From a checkpoint of a small mixture-of-experts model trained on Wikipedia: 16 experts in each of 11 layers.
Below are experts of layer 7 (counted from 0) of a mixture-of-experts language model. Rows are named router (the router's row for the expert), gate (a neuron's input weights, with its number), up (a neuron's input weights, with its number) and show model dimensions 0-255. Each number is 50 + 10 x the weight over its row's rms, rounded and kept within 0 to 99.
After each expert's rows: "comes after" lists some tokens at least twice as common just before its tokens as in all text. This comes from a sample of Wikipedia text that the model never trained on. Tokens count by the router's weight.

# expert 2
router:39 47 39 76 56 61 56 50 58 49 46 53 60 47 47 57 44 61 46 39 49 51 45 38 44 45 37 56 40 52 32 31 43 55 37 50 31 48 49 54 47 35 39 48 38 45 46 38 41 44 58 36 70 35 38 42 60 38 42 68 52 52 49 61 50 54 35 55 44 60 54 45 51 44 69 35 53 64 58 26 67 58 37 43 49 41 52 43 44 54 41 53 67 59 44 53 63 65 52 42 43 64 47 63 51 66 34 50 56 39 60 61 51 34 65 53 52 44 51 43 62 52 51 37 60 41 22 49 38 52 35 67 47 33 49 49 63 35 43 54 53 38 54 51 47 55 69 50 46 54 49 37 39 48 58 45 39 41 69 47 68 51 50 50 57 43 48 42 48 52 54 55 40 35 53 29 49 69 44 37 47 45 29 41 63 40 49 43 32 45 43 51 53 34 42 43 57 62 44 50 51 64 48 42 61 47 38 39 76 44 59 53 62 42 30 37 70 59 49 45 40 65 65 51 47 55 41 65 44 48 42 52 42 53 40 67 66 52 63 37 56 41 55 45 38 57 44 65 48 53 51 54 45 40 35 42
gate0:44 50 51 44 60 60 63 46 43 36 42 43 64 55 51 60 56 60 48 34 68 59 42 64 65 62 45 38 48 70 65 72 43 45 42 54 47 41 52 59 52 42 58 60 71 33 57 56 45 48 54 33 51 59 53 25 34 63 29 49 64 60 38 49 43 60 55 48 52 61 43 36 49 54 40 33 55 61 39 49 64 57 40 63 44 57 40 43 63 49 54 34 64 67 42 36 48 55 40 74 60 60 50 65 52 45 53 43 70 54 61 45 61 41 51 35 60 54 63 66 47 56 50 49 57 63 60 64 48 61 35 40 45 37 58 47 64 62 42 55 68 40 60 55 43 46 45 46 51 50 39 51 61 41 33 52 65 57 44 61 49 41 49 58 45 53 59 52 73 58 25 54 58 59 41 56 41 55 27 46 52 45 45 44 47 47 41 43 35 50 41 51 42 40 65 52 52 51 80 52 58 54 40 68 41 39 39 57 61 51 54 66 38 41 43 66 56 53 51 58 46 46 48 63 41 50 42 59 63 49 62 47 39 53 42 39 54 43 42 62 54 64 39 62 33 61 53 49 49 45 60 61 50 50 54 59
up0:40 65 47 43 57 60 53 42 42 46 41 44 57 54 57 61 49 64 46 38 52 60 49 66 66 62 65 42 46 70 59 60 58 43 46 62 52 50 57 61 47 49 54 58 82 41 55 65 49 44 57 29 50 43 52 26 39 45 35 40 62 51 40 40 44 49 54 52 55 52 47 40 54 65 46 33 46 67 43 46 64 54 43 68 49 67 38 47 47 47 47 41 65 50 37 27 46 56 32 70 53 56 43 68 59 55 42 41 69 61 56 43 62 44 60 38 56 42 56 66 61 52 55 43 57 62 49 59 51 51 25 41 48 42 50 50 60 58 41 56 63 32 60 56 46 43 38 51 44 35 41 50 60 44 39 54 61 62 62 56 47 41 53 47 43 44 51 51 69 58 24 51 52 48 29 55 35 50 40 42 48 59 44 43 39 49 50 47 34 44 42 48 48 49 70 56 48 64 67 65 53 61 36 68 44 49 46 58 64 55 51 54 37 30 37 63 67 60 55 43 52 46 55 58 42 46 46 68 65 47 54 57 45 54 39 34 61 51 45 60 47 46 40 62 31 65 59 53 38 42 61 46 59 54 42 63
gate1:32 53 45 51 46 49 58 51 38 58 40 45 56 32 18 49 38 49 69 40 50 52 53 49 38 69 47 43 51 61 62 36 48 44 35 49 53 28 45 45 39 67 43 55 44 42 42 28 54 53 43 40 63 52 38 47 53 43 51 63 59 51 44 78 52 73 50 70 33 32 46 48 34 59 55 52 53 53 45 52 46 50 40 54 69 72 37 46 68 59 57 51 51 39 38 48 55 53 60 73 50 49 55 58 48 51 62 59 46 61 29 61 60 38 58 45 49 45 60 44 51 50 46 56 37 50 46 34 48 48 45 48 55 47 45 53 45 45 49 30 47 55 74 46 47 31 41 21 40 53 57 47 41 42 54 51 33 58 31 53 57 69 40 49 60 41 35 46 55 57 56 50 47 64 30 36 35 49 63 50 43 53 57 33 54 57 45 42 44 47 36 52 70 31 54 66 53 41 44 58 62 48 41 52 45 61 59 49 49 53 40 53 49 57 40 64 44 60 47 46 48 45 56 68 51 68 44 44 27 55 51 46 65 52 45 57 45 53 53 42 40 50 52 50 65 65 57 58 60 53 42 61 53 49 49 41
up1:64 56 58 44 62 56 50 45 51 43 61 54 46 64 80 59 63 58 36 56 47 50 48 56 63 34 52 48 53 39 39 64 55 67 62 64 40 62 66 52 64 30 63 49 68 56 55 75 47 53 49 48 35 41 60 52 45 60 48 36 42 49 63 33 50 31 51 26 62 59 46 57 74 41 47 49 51 43 57 58 58 60 57 49 35 42 58 53 33 41 44 49 48 64 53 42 44 47 42 24 54 59 54 33 52 43 33 39 53 43 72 46 48 52 43 57 51 52 42 53 47 47 55 44 64 47 46 65 56 48 58 62 42 48 52 57 57 51 50 59 53 33 23 60 51 69 52 77 68 46 48 56 64 58 38 42 62 43 60 53 37 43 59 51 44 61 71 52 50 39 50 44 59 38 65 56 63 46 40 46 55 57 39 64 52 44 61 50 51 59 64 54 34 71 48 33 42 55 46 51 25 52 58 52 45 41 41 40 48 52 53 48 48 36 65 29 53 40 58 53 51 47 36 36 47 44 51 51 72 40 50 47 45 51 52 43 57 34 43 48 53 47 45 41 43 40 54 39 40 47 57 47 47 53 48 55
comes after: " the", " a", " The", " of", " his", " and"

# expert 5
router:50 64 52 60 43 53 47 56 37 38 44 34 85 46 46 57 40 60 56 43 69 52 55 45 38 49 62 54 33 37 53 58 65 58 47 54 36 55 56 54 48 51 53 61 50 39 45 43 36 53 47 62 40 72 52 38 41 44 55 55 35 54 67 43 70 38 70 55 44 39 49 59 37 47 61 64 45 42 36 50 40 53 57 57 50 26 49 54 46 56 56 56 42 58 50 49 63 61 50 39 61 69 45 40 51 52 44 52 45 45 65 42 54 41 48 49 44 62 53 48 61 43 67 68 51 75 42 50 46 35 52 42 43 73 48 38 40 61 59 45 41 57 65 53 69 65 40 38 62 43 47 40 57 58 43 47 71 48 63 60 45 54 43 65 52 66 47 55 52 54 54 47 63 57 41 46 38 56 68 62 38 61 41 64 44 47 43 30 51 55 44 53 59 44 52 53 41 50 64 60 39 60 46 58 45 50 52 50 66 65 31 60 46 30 64 52 60 56 64 49 36 42 47 61 43 56 49 46 69 55 49 59 44 56 63 53 59 37 53 42 43 45 62 38 60 52 42 37 43 25 33 44 63 50 61 36
gate0:27 59 61 45 45 61 39 52 53 67 49 59 46 38 36 37 46 48 49 55 68 51 49 45 72 45 44 46 42 54 29 53 47 52 50 48 47 53 56 38 49 42 55 48 52 40 59 73 56 54 39 55 53 58 50 29 61 42 67 55 43 46 40 40 49 56 39 75 58 44 68 61 36 65 51 53 52 47 51 45 48 48 42 59 55 35 58 51 56 54 65 46 58 42 40 32 58 35 57 42 61 52 69 46 63 34 63 44 45 71 38 46 71 54 57 84 61 62 56 50 52 55 60 57 54 69 49 51 51 32 60 45 49 56 64 58 42 35 40 64 43 49 38 45 43 57 53 56 46 43 44 47 40 43 52 46 39 64 32 51 44 44 41 36 64 60 59 36 64 70 57 44 72 42 38 57 60 54 52 53 41 56 46 50 34 42 35 62 68 53 27 50 63 55 49 47 56 47 69 49 63 58 59 48 41 42 52 62 44 51 45 50 46 48 47 47 35 61 47 59 38 43 59 41 35 40 74 44 57 41 50 58 48 53 42 52 60 51 58 30 57 48 58 44 49 50 52 52 44 45 69 59 41 65 57 61
up0:42 47 48 49 48 51 73 50 45 42 47 37 55 52 53 52 31 59 54 35 32 64 44 45 46 53 52 58 52 54 76 46 59 53 67 55 52 45 49 61 57 42 47 54 49 58 49 39 47 58 63 49 51 40 66 58 45 63 44 41 64 44 64 59 58 47 52 39 46 55 41 37 60 36 57 51 59 39 48 52 61 54 72 44 54 70 50 46 54 50 55 53 31 59 45 50 30 63 45 42 50 44 35 68 30 56 43 52 55 27 53 47 33 55 31 19 55 49 46 40 54 53 59 47 53 46 37 54 54 67 48 69 64 52 47 51 52 48 63 33 50 62 56 51 55 54 48 34 57 57 53 61 55 61 30 56 56 45 39 51 48 67 44 70 48 53 26 65 50 46 46 58 46 57 52 58 39 60 55 49 63 41 50 44 74 50 58 37 35 47 73 39 43 53 61 58 55 46 37 54 48 28 35 51 54 48 56 47 48 59 52 58 44 66 52 74 61 39 47 47 65 53 43 59 59 49 50 60 28 40 66 55 40 45 52 55 33 41 49 81 53 36 40 42 53 38 48 51 48 53 39 47 44 40 46 61
gate1:44 47 64 67 43 67 52 56 53 64 41 39 45 37 39 67 65 49 36 35 56 62 67 63 66 44 61 34 36 53 67 29 44 42 57 48 47 64 62 42 52 51 67 62 31 38 56 53 42 41 46 46 65 45 61 48 48 51 48 62 39 51 25 51 51 38 54 56 63 45 41 40 50 56 58 48 46 40 30 53 47 52 55 59 70 57 48 41 48 61 60 28 49 70 39 77 57 56 38 57 45 52 58 57 64 54 60 50 64 69 61 37 51 46 29 52 56 73 51 53 54 43 50 69 45 54 51 59 60 48 35 37 33 57 49 44 61 51 47 50 49 40 56 63 52 27 32 67 50 54 50 61 51 52 53 60 42 54 43 70 53 54 43 51 59 48 55 48 53 52 39 61 51 52 49 47 58 39 50 47 60 44 30 44 33 62 60 40 54 53 52 55 60 45 54 49 55 51 48 61 34 35 34 55 51 61 51 68 48 63 64 61 62 40 48 59 41 35 52 38 51 48 52 41 29 61 42 54 52 49 40 56 52 43 60 51 51 58 43 42 40 33 37 41 43 48 57 45 66 34 41 43 54 45 38 45
up1:58 47 50 57 54 53 35 59 51 56 66 53 39 32 49 52 60 32 42 51 61 55 39 46 57 41 66 50 40 50 51 54 45 48 48 48 45 45 75 33 48 43 51 60 43 67 52 36 57 41 40 37 51 65 59 59 50 40 63 51 28 53 52 58 65 47 54 47 75 44 47 33 43 41 56 61 39 43 34 42 55 66 28 52 63 45 52 44 51 65 64 25 22 51 50 65 60 60 36 70 55 51 55 67 57 49 57 64 67 61 51 46 46 49 36 54 51 56 42 59 51 40 57 61 54 44 51 32 58 57 27 29 48 43 48 31 51 57 48 58 46 45 51 51 68 33 22 40 45 60 58 63 58 47 70 41 42 40 46 55 34 52 50 38 62 57 47 37 54 40 49 62 48 44 59 54 60 43 57 44 61 40 42 50 58 52 50 32 51 48 59 51 51 38 37 53 56 63 52 54 43 43 38 57 53 58 52 60 56 67 45 48 65 46 43 55 57 42 41 53 62 54 55 49 37 55 36 51 54 40 48 53 42 34 59 65 52 62 37 37 44 50 51 49 43 53 62 31 59 29 44 39 67 48 62 47
comes after: "=", "\n", ".", "\n\n", " =", ")"

# expert 4
router:45 44 50 47 32 48 45 48 55 49 54 47 45 49 52 52 43 29 54 40 52 34 59 59 37 40 41 54 64 57 49 51 32 67 63 46 58 43 52 52 49 53 64 41 43 46 57 54 31 46 35 48 45 52 59 48 42 36 53 43 37 29 39 71 45 64 48 52 64 62 44 46 40 46 65 47 34 60 60 50 59 43 42 37 57 42 38 45 58 50 55 55 51 63 42 44 46 58 40 43 36 37 58 70 49 63 36 41 37 45 49 69 49 58 49 45 53 48 45 55 46 55 53 44 45 45 72 45 55 38 60 37 48 51 50 51 69 44 38 69 54 32 44 54 56 41 66 47 30 47 54 53 69 40 36 62 47 31 35 54 62 42 38 42 47 30 54 47 50 55 35 41 32 61 56 55 45 41 47 55 47 45 35 36 57 48 61 66 43 61 50 55 52 49 65 56 49 16 49 64 49 31 65 43 49 45 56 67 54 35 38 35 59 54 69 60 62 58 41 50 40 58 55 57 50 26 38 45 63 57 52 45 35 51 47 46 58 53 58 57 30 74 51 48 50 46 60 46 51 54 71 53 46 48 34 61
gate0:60 42 41 57 47 50 59 42 47 55 41 48 42 52 49 47 53 42 56 48 50 33 51 57 59 57 50 66 58 54 40 65 39 50 67 42 52 43 54 49 25 56 69 50 48 63 40 42 58 51 44 28 48 57 37 48 27 55 61 32 32 47 52 47 61 45 54 61 67 43 45 41 60 46 39 51 48 49 65 59 46 53 61 63 68 65 49 50 40 18 55 70 63 64 32 40 50 52 52 40 53 40 47 61 39 43 41 52 52 52 60 59 37 44 50 66 55 47 46 49 43 66 44 53 58 49 62 49 48 41 62 61 52 70 39 25 39 52 65 47 47 47 45 45 49 40 58 50 55 53 56 50 52 36 34 44 61 64 35 46 55 55 52 55 50 54 32 59 41 36 67 45 42 68 43 46 56 54 41 56 48 38 61 57 39 50 58 51 57 46 71 33 39 53 69 44 38 26 38 60 59 37 35 57 43 50 57 44 55 44 52 59 60 56 37 40 48 49 53 47 56 46 34 44 14 59 54 46 51 64 51 56 56 44 39 49 62 47 42 64 52 60 43 43 32 55 46 59 70 42 65 44 45 54 37 64
up0:38 60 61 46 52 46 40 56 55 54 65 53 57 49 57 46 49 65 39 55 51 63 52 43 32 45 50 35 44 52 56 39 64 49 37 60 39 56 47 51 83 46 35 54 49 38 54 56 45 54 53 73 54 45 61 46 70 44 44 68 67 57 39 56 42 60 47 39 30 63 60 60 38 61 52 49 49 41 40 36 60 48 41 48 36 38 51 52 60 73 48 36 36 30 63 50 56 49 43 58 54 49 46 42 60 53 54 50 47 45 45 45 58 58 59 37 42 54 56 55 52 24 50 49 42 57 38 47 56 63 40 38 51 35 57 79 57 62 40 44 49 54 49 53 50 51 41 45 47 43 40 60 48 64 73 55 48 44 62 44 47 40 50 40 55 44 70 43 53 53 34 56 67 30 62 56 41 47 65 46 52 52 32 48 61 50 48 45 50 60 35 68 57 47 22 55 59 62 61 30 38 54 57 46 60 49 41 52 45 62 48 49 38 44 63 57 49 48 44 49 32 55 72 57 77 45 50 54 43 36 56 51 46 50 63 58 48 52 64 38 48 49 48 50 67 47 58 46 32 60 45 53 56 46 67 32
gate1:39 49 43 31 43 57 53 53 52 53 61 55 60 48 36 50 28 44 48 51 65 41 57 74 56 37 39 30 52 61 52 45 55 54 61 54 42 53 44 51 56 66 51 42 52 58 42 51 58 62 43 45 48 33 55 40 63 81 44 46 61 49 46 54 49 41 43 37 55 39 46 45 41 42 56 71 52 51 58 51 39 64 49 47 56 56 52 51 38 62 53 33 42 66 65 58 52 59 67 56 69 40 48 63 54 60 57 58 35 54 39 54 41 66 50 55 50 49 60 60 63 59 66 43 41 72 46 71 65 32 54 41 45 41 47 56 40 60 62 55 38 27 43 73 44 44 54 43 55 56 50 47 56 53 49 75 53 53 59 36 58 25 47 47 33 51 56 43 47 45 49 40 54 62 52 42 33 46 45 47 66 58 43 59 58 54 47 18 45 43 58 51 48 54 43 52 36 50 62 49 41 42 55 42 53 50 49 49 38 29 52 52 53 53 44 48 49 44 47 58 51 66 55 49 60 51 35 52 56 52 37 41 47 53 58 47 39 55 42 65 55 49 50 52 62 61 45 27 61 35 55 46 23 25 31 55
up1:44 52 56 70 55 43 52 53 43 36 34 39 38 57 61 46 61 47 48 44 47 52 49 30 64 66 53 56 47 40 59 50 41 51 42 52 54 57 56 40 45 39 37 49 65 41 52 59 48 42 59 59 62 50 39 59 40 37 60 51 37 47 53 45 50 64 57 65 59 43 44 67 53 55 46 26 58 51 37 46 63 26 71 43 47 45 32 55 67 47 45 52 56 53 43 38 41 21 39 48 47 41 58 38 38 38 50 33 61 44 66 45 63 37 48 53 43 48 41 45 36 45 35 49 63 31 50 46 46 64 43 59 52 61 48 49 55 50 45 57 70 59 53 31 58 44 47 51 44 47 55 47 45 49 48 23 39 50 38 59 52 74 43 50 68 46 51 55 59 50 47 60 38 33 63 45 70 59 47 50 34 46 54 34 39 48 57 62 50 56 40 47 52 41 60 45 75 45 53 55 53 70 64 44 61 44 55 58 59 71 35 58 50 52 49 51 46 49 47 52 52 35 53 53 46 56 58 60 42 42 67 69 62 48 46 45 46 36 59 50 42 57 58 54 38 24 61 56 31 65 48 56 61 66 66 47
comes after: " in", ",", " of", " de", " New", " U"

# expert 1
router:73 42 49 66 64 37 58 68 52 44 74 42 38 68 49 46 50 45 36 35 54 33 40 39 52 72 40 42 65 55 61 51 44 66 35 48 36 67 55 63 43 61 52 55 57 39 42 35 49 44 37 50 32 65 70 36 49 42 50 52 55 45 38 43 47 60 47 38 42 59 43 53 63 40 37 41 49 43 65 65 49 50 50 48 36 46 42 65 43 42 43 46 42 57 39 40 44 52 42 45 44 35 51 53 44 61 59 57 38 39 66 63 45 55 40 55 28 55 55 54 56 57 61 36 53 39 61 63 41 58 50 54 59 39 47 45 48 79 37 43 45 45 43 55 53 38 67 22 50 39 50 61 52 47 51 34 48 42 64 39 55 65 45 58 47 48 49 45 43 59 61 47 46 47 60 71 45 53 48 58 40 45 34 54 61 64 51 53 49 53 37 47 47 64 44 40 49 50 55 44 51 50 56 70 45 52 54 51 38 61 63 63 54 47 62 55 68 63 62 46 33 56 50 40 53 65 48 33 53 47 42 48 44 46 38 47 52 38 60 50 55 70 55 32 37 59 51 36 33 58 65 38 50 46 47 41
gate0:47 39 63 56 33 59 57 51 55 51 52 44 43 47 60 58 51 51 39 41 58 36 38 40 49 55 37 48 49 48 69 55 55 52 68 45 59 35 52 60 42 49 55 62 56 52 53 65 56 45 42 53 55 64 51 42 54 45 51 71 57 51 49 36 51 46 67 62 37 55 45 44 48 80 36 53 58 39 46 50 54 72 41 35 32 56 31 55 61 49 42 47 35 50 53 51 57 32 58 42 58 48 50 45 63 51 45 66 45 44 59 54 35 46 34 42 42 45 42 50 33 55 38 49 38 59 34 53 53 58 36 68 51 46 34 52 47 76 57 30 54 31 76 45 45 54 40 60 49 43 34 54 61 62 41 46 55 59 69 33 57 46 43 46 49 70 67 51 69 56 52 45 57 63 49 47 60 43 51 51 53 54 65 41 44 55 46 60 49 52 47 50 59 60 56 39 59 48 64 50 37 43 47 64 51 44 31 49 48 52 36 48 54 51 46 41 39 54 55 72 23 57 45 40 48 59 53 26 58 62 39 47 51 42 44 41 42 46 17 57 54 45 57 53 65 49 55 42 51 50 44 61 28 41 46 50
up0:60 28 63 57 40 50 44 50 60 50 49 46 40 42 52 59 49 47 47 37 60 37 40 42 51 59 44 45 54 48 66 48 48 48 60 53 61 30 50 59 54 53 60 63 50 51 54 57 60 45 33 53 47 64 53 44 58 48 58 68 56 48 48 35 52 54 63 67 41 48 44 43 39 75 38 50 51 42 48 43 56 64 42 43 38 56 35 50 58 54 46 53 34 49 56 53 62 40 65 48 60 48 46 52 68 47 54 59 46 45 63 54 39 50 39 39 39 46 37 50 26 59 39 50 52 57 40 48 51 57 27 64 49 45 32 54 46 71 61 26 51 23 63 37 46 52 38 59 59 36 38 57 60 62 45 35 60 60 64 35 68 41 32 44 48 73 61 43 65 54 55 51 58 59 44 44 67 45 42 49 57 56 61 47 49 53 45 61 52 59 51 50 70 61 59 41 66 47 59 44 38 37 41 66 51 54 34 53 51 59 32 48 58 47 60 27 40 56 51 67 24 54 46 40 51 63 50 27 53 60 42 45 55 44 48 48 46 47 20 53 53 44 49 55 67 57 45 45 48 57 46 48 35 36 51 56
gate1:63 42 48 58 43 36 41 41 28 38 51 47 68 32 29 44 67 42 45 29 29 46 60 34 41 53 44 49 59 47 56 61 56 56 57 41 44 49 61 42 49 48 47 37 48 59 23 36 57 39 43 74 43 53 53 65 49 31 37 49 48 60 53 60 50 44 43 53 44 38 53 43 43 39 52 59 43 53 57 43 35 40 52 74 35 68 55 34 54 59 54 16 66 51 39 38 61 33 58 48 52 53 63 52 45 56 48 60 54 50 64 60 35 48 55 40 47 52 31 50 35 40 58 58 49 44 53 45 46 38 50 59 66 67 41 50 48 58 49 43 55 45 48 48 55 52 40 39 62 60 34 40 67 41 50 30 43 55 47 39 63 59 47 51 38 51 43 74 48 49 36 37 61 50 49 38 39 52 56 43 54 39 55 48 33 54 34 51 40 52 56 39 53 46 60 41 38 59 66 44 47 56 57 37 43 38 53 61 32 53 54 66 38 48 40 49 41 55 47 46 44 53 60 70 55 48 35 42 45 54 62 50 40 44 49 58 35 45 56 47 30 55 50 56 53 57 54 55 37 50 58 57 39 70 40 51
up1:70 36 49 48 49 33 49 47 21 44 52 55 70 38 31 53 63 44 52 40 33 33 50 38 38 51 37 58 63 55 58 59 50 50 55 38 47 45 63 40 44 49 53 42 59 59 24 39 55 33 40 83 33 60 53 54 53 35 42 50 44 55 53 61 54 45 54 54 42 48 50 47 50 32 48 56 50 55 62 55 31 37 57 73 37 75 52 37 51 49 43 25 69 49 31 48 52 37 67 49 49 46 59 45 45 53 52 61 46 48 62 58 35 46 49 48 41 46 40 49 53 53 57 52 49 47 54 46 39 42 45 57 70 64 45 56 53 60 59 51 55 42 54 58 49 53 38 39 62 56 40 40 67 38 48 34 48 44 51 49 68 57 53 49 41 51 41 67 48 39 40 36 56 44 52 38 46 51 49 46 57 40 58 46 27 55 30 48 53 53 52 35 55 49 64 46 43 55 66 47 54 52 52 41 43 42 53 55 31 36 57 66 42 54 46 44 52 52 46 42 45 59 61 78 59 57 50 39 38 49 56 52 47 44 44 52 38 46 61 39 44 59 58 53 56 63 61 56 40 53 66 74 42 65 33 50
comes after: " (", " |", "|", "19", "(", "–"

# expert 8
router:55 47 49 65 51 44 47 63 42 48 52 57 67 65 47 35 53 39 54 39 34 38 31 50 45 58 62 34 48 48 57 66 45 66 62 70 34 55 35 51 45 44 45 35 18 44 56 57 49 48 47 66 36 38 48 40 47 39 50 55 62 60 41 57 55 48 63 48 51 57 45 62 48 46 59 21 58 51 41 29 53 50 50 32 49 49 54 68 51 41 47 72 39 63 57 33 54 35 52 63 40 52 33 46 53 66 42 41 47 49 62 57 60 56 54 55 44 54 51 50 76 48 49 44 60 45 36 51 36 54 54 44 32 41 44 45 44 49 39 61 57 48 36 52 50 50 59 44 48 55 51 53 52 48 59 57 60 69 73 56 62 39 62 56 43 37 60 39 58 28 43 54 61 51 41 48 46 58 43 63 61 37 41 38 55 45 52 64 51 35 55 65 40 46 35 46 65 50 37 40 32 51 53 58 55 48 51 35 52 41 57 35 57 29 76 51 70 47 49 55 47 55 49 47 57 38 42 43 31 46 44 55 51 55 48 51 55 34 48 55 54 50 69 39 53 40 43 51 42 50 36 54 51 45 38 64
gate0:56 45 54 52 36 47 33 56 47 71 59 33 36 23 59 49 51 45 51 33 65 70 53 33 49 45 49 44 55 48 43 54 55 47 49 62 50 67 59 51 36 30 43 46 53 50 45 37 55 51 50 43 50 62 40 43 58 56 53 60 65 58 53 53 52 55 41 44 60 47 41 37 35 30 45 62 57 53 45 54 50 37 52 56 31 34 48 35 53 47 56 50 53 44 43 51 33 22 69 54 53 52 50 46 64 47 60 51 57 49 41 46 47 52 37 44 61 39 69 34 52 43 42 47 43 61 62 41 62 60 43 38 49 59 46 44 51 52 48 47 28 44 53 46 62 61 51 78 48 49 47 52 48 42 43 46 35 51 56 61 43 54 51 37 57 50 39 40 50 62 54 44 54 40 45 44 54 57 40 51 41 48 53 42 58 68 35 48 49 45 35 46 41 50 45 58 64 67 34 44 37 55 62 39 37 50 38 34 50 50 48 41 31 42 56 55 44 58 50 62 39 32 37 47 59 64 52 43 50 54 71 34 69 61 40 55 46 48 65 27 54 62 79 50 45 59 55 44 64 58 68 50 28 51 54 69
up0:43 64 42 49 50 56 65 36 47 34 45 76 66 75 49 45 54 59 45 74 37 39 44 61 39 51 56 60 45 48 59 51 49 56 40 40 47 39 44 62 65 61 52 53 53 49 61 61 40 43 55 52 51 23 61 61 44 52 30 32 45 39 46 41 47 42 58 52 44 48 56 67 69 70 54 49 33 44 54 37 51 60 40 52 64 61 53 73 55 45 39 42 46 63 57 44 74 72 38 50 45 55 44 50 29 60 41 51 42 48 62 45 48 55 54 46 40 67 26 62 55 44 43 62 50 41 54 52 44 47 57 55 42 60 51 47 56 55 44 55 77 55 47 46 44 44 53 34 42 59 48 56 44 53 59 55 51 60 38 32 60 35 39 54 48 43 65 64 57 48 57 50 50 53 53 57 42 41 58 43 70 61 36 56 38 34 70 51 53 52 67 48 51 49 59 42 47 33 52 60 60 43 43 65 49 56 60 56 55 55 45 63 70 57 53 50 47 50 60 36 58 62 55 50 43 45 49 50 56 46 33 52 33 43 53 42 53 48 42 74 47 38 24 51 59 50 42 51 38 44 42 46 50 52 45 36
gate1:60 46 34 45 47 56 60 65 65 56 54 50 61 61 61 43 43 47 52 43 48 29 57 48 48 39 69 40 48 60 24 58 47 48 70 49 47 65 36 49 62 50 54 44 35 53 63 71 60 57 54 51 39 52 53 43 31 53 49 74 62 32 45 50 45 57 61 23 59 30 62 55 54 69 65 48 60 59 57 46 43 51 40 53 43 51 52 51 38 52 47 50 54 50 42 35 43 63 44 53 62 43 35 49 45 39 39 63 40 61 51 49 59 48 41 39 60 54 53 41 48 39 45 55 60 52 59 47 60 65 56 53 59 38 36 56 70 47 57 30 50 49 46 38 69 53 56 52 61 51 57 41 46 37 53 49 46 57 40 43 51 48 39 42 64 71 69 56 34 48 56 38 54 57 51 42 49 47 46 51 48 61 44 45 77 41 35 31 50 40 72 56 66 60 66 45 55 48 50 68 62 62 46 43 49 47 57 60 41 57 34 35 42 45 48 56 48 48 70 56 61 63 41 59 39 45 27 43 56 30 50 45 48 44 52 48 43 36 44 57 39 48 26 45 43 55 45 47 58 36 57 44 47 63 57 54
up1:30 53 61 57 46 44 48 41 33 38 49 50 41 47 35 55 56 56 52 51 58 63 45 56 56 60 32 56 50 40 71 52 55 62 34 44 57 40 67 48 39 49 43 65 61 52 38 28 49 44 58 52 61 46 47 44 65 46 42 24 27 70 50 47 49 42 39 77 37 64 40 47 46 35 28 61 38 48 35 49 56 51 54 43 52 49 44 38 63 51 45 57 47 53 63 66 56 40 60 47 45 56 64 44 61 66 66 53 61 51 41 54 44 62 60 54 41 49 52 67 42 61 59 58 37 45 46 50 44 34 46 39 39 62 62 55 34 54 35 78 54 46 66 61 39 54 43 43 47 50 40 61 51 58 48 48 45 50 59 51 50 50 55 52 43 28 20 49 51 54 47 57 49 55 51 62 50 59 60 40 56 42 55 57 26 66 56 75 49 53 40 51 39 40 38 42 48 54 58 31 33 37 52 56 42 52 48 44 50 34 57 60 61 51 53 44 57 61 36 58 44 45 59 44 51 54 66 66 50 57 43 57 58 60 44 54 55 51 59 46 62 64 67 58 50 48 49 55 42 69 44 59 52 38 48 36
comes after: " |", ";", "  ", " that", " to", "–"